{
  "n_layer": 10,
  "d_model": 256,
  "n_experts": 128,
  "experts_per_token": 8,
  "d_expert": 48,
  "d_shared_expert": 0,
  "activation": "swiglu",
  "moe_layers": [1, 2, 3, 4, 5, 6, 7, 8, 9],
  "router_score": "softmax",
  "normalize_top_k": true,
  "routed_scale": 1.0,
  "balance_loss": 0.00627,
  "balance_bias": false,
  "router_cosine_scale": 10.0,
  "router_bias": true,
  "init_std_router": 0.0108,
  "lr_router": 0.000665,
  "vocab_size": 12552,
  "norm": "rmsnorm",
  "norm_eps": 1e-05,
  "tie_embeddings": false,
  "optimizer": "muon_variant",
  "lr": 0.00891,
  "grad_clip": 0.5,
  "batch_tokens": [32768, 65536, 131072],
  "seq_len": 1024,
  "train_tokens": 454700000,
  "steps": 7168,
  "dataset": "wikipedia_en"
}
Below are experts of layer 3 (counted from 0) of a mixture-of-experts language model. Rows are named gate (a neuron's input weights, with its number), up (a neuron's input weights, with its number) and show model dimensions 0-255. Each number is 500 + 40 x the weight over its row's rms, rounded and kept within 0 to 999. Numbers have three digits each.
Before each expert's rows: a language model's description of what the expert responds to; "comes after" lists some tokens at least twice as common just before its tokens as in all text. This comes from a sample of Wikipedia text that the model never trained on. Tokens count by the router's weight.

# expert 19
What it handles: Numbers and time units. Digits in tables and dates, plus time and counting nouns such as day, year, times, months like July and December.
comes after: "1", "2", ".", ",", "–", " "
gate0:496576524541461492538502496457448488444488492521613524472603526523480427511525500521580514435556470469457440501511499514427486454535572518486545594457468442528509482574484504551459495445525473471492479431564510536495568584535465507428464519469510470508452462525500434522488471446468574506547457505539478564467476530462505471557488434512539446554470561482481572579561516452501546472455474487529467546388460439526430513498523488491549505470535466470512527527479483456431539489468471485502497525594493459503467515454584482480520504544508495470574512478497521539505497494542510483514530509463467535544480491523491469509484532468547523544460475572523600484530521455464439486526513473523440506505491498521557514464573505514494488573528427514550486469460544516605514496514525
up0:481539516538474508543517480456483491482485480509597502495594469530455407517535518516610531468569460490495460497534496490432495467490559540468519571421491458504476496545474490537467521431522510457534476430585532573502573524546507520445457558450503482511415462529478404557477481466481578466538463482503457564457441535466517488570532411507530435555472580484496565594548546439561547481448477505505500491425486440475419517487498488506587524487531461442528484543500496445453541496447459501511529490548526504504444551456536474502522485541503475497589497492471508531511503498536532529490527532473462519506476492498487448504454498509528539553451477547486569461493511468444447480522506455489445527543506486519557525449585498515477482557541467513536483453466534545577484490521492

# expert 46
What it handles: Numbers and number words. Digits and whole numbers in counts, money, populations and scores, plus spelled numbers, such as 999cc, £2.5 million, 927,286, three, six.
comes after: " ", " | ", ",", ".", " (", ", "
gate0:492470575478571517395525507540566490503411578626495526569556502446436496521540492463432482526532441512468537498423529503480545513501515510416542538521432476502513533462529522569502533491504573540528556555427501467467470476489592532547524560466385437540496533515539505513469440528472478543462536510514466506518503507519487570452529442502535538550510496517504489479438501527484450513537509465456482481447560529455534470495450482493509535600458581578543495473519524456496533550539516556461547554525457470459594521520507512542505506522546484523482523456481462537521542513471545508481526461481503459479481517461453479476493429509459559467481532555557518507488467473509539486454507533506483502468524500544455523464454527498523461414574549553437503514436538535470446537533511
up0:498505474495455464601478500464431482507607463411522507424414503527525533506464504488607560500489501484525460516563457462516457530520475467568453474490597502533472457536529524471502493533489436441454456470548517538516530503525428453475491423528590560450528471488462492487509541443515561488498486510503519490468525462484500477524518581515477483412508505495516505490559534469509581506505513548537515506548463453535467540507575500513502477378503422425450500551497492544528470458452495458583467456478533516549416464467516480462493506468431518501464483554513553492442451454518469468522461532523513555495513474533549511516514591496533432524519494418466504486543523497472451486522495508517485485521460504453555492535528470525474542599428454466573492494555488487538562456486497

# expert 4
What it handles: Leading digits in numbers. Single digits, mostly the first digit of a number or decimal in tables, years and figures, such as 0 in 0.1%, 1 in 1914, 2 in 2024.
comes after: " | ", "| ", " ", "–", ", ", "; "
gate0:494530563528497471483528503517494519462509512498444463493504450432520564491555488515464462410428460491454486457487476534559483509517500474458605470544463571495452529482544485441455503560498516470540498446448465487496546457458544524471534474576482490548529526527483479495439549509451504463478447522578502563534514505479430576474520527567586471393436482495550489536456448484566466365456523534488467540454545430510455525452556524433458517452514514524474523533466572518514533498501419503504518526511513541514512462477552486453546505469481545482506466503530508525489457487565537465487446553527516541477423466464462498417439507520501480465489472483483422565474435499461542512456552421529485513507467567519500506513450521481513420484540478536470602561485481546523486519504541
up0:433508536469547506497489469479561473514490504477560498523551475488549438449512411559448464476550454496599517547577448494468432517507568489452520489518473594490469490520511530577523478501523519433535578418441501512503457496522529502549469509458527462522557512419524455454577549474428487471484464435521423549491506517432472529521438522567447511489443487513523451537559521577448529407526523471391443478480486502532444484494484480465503519539480462524499515486482526490443507547450487562491490454482532488461477458461510536506466509462458437499479538507470514451591511543418454539522500496450495492499498526581504492551476474517460533503444523534463455446526519485577522493464456483448473409548451521402501506465563419512501492514506530480507535507465536534491466525530510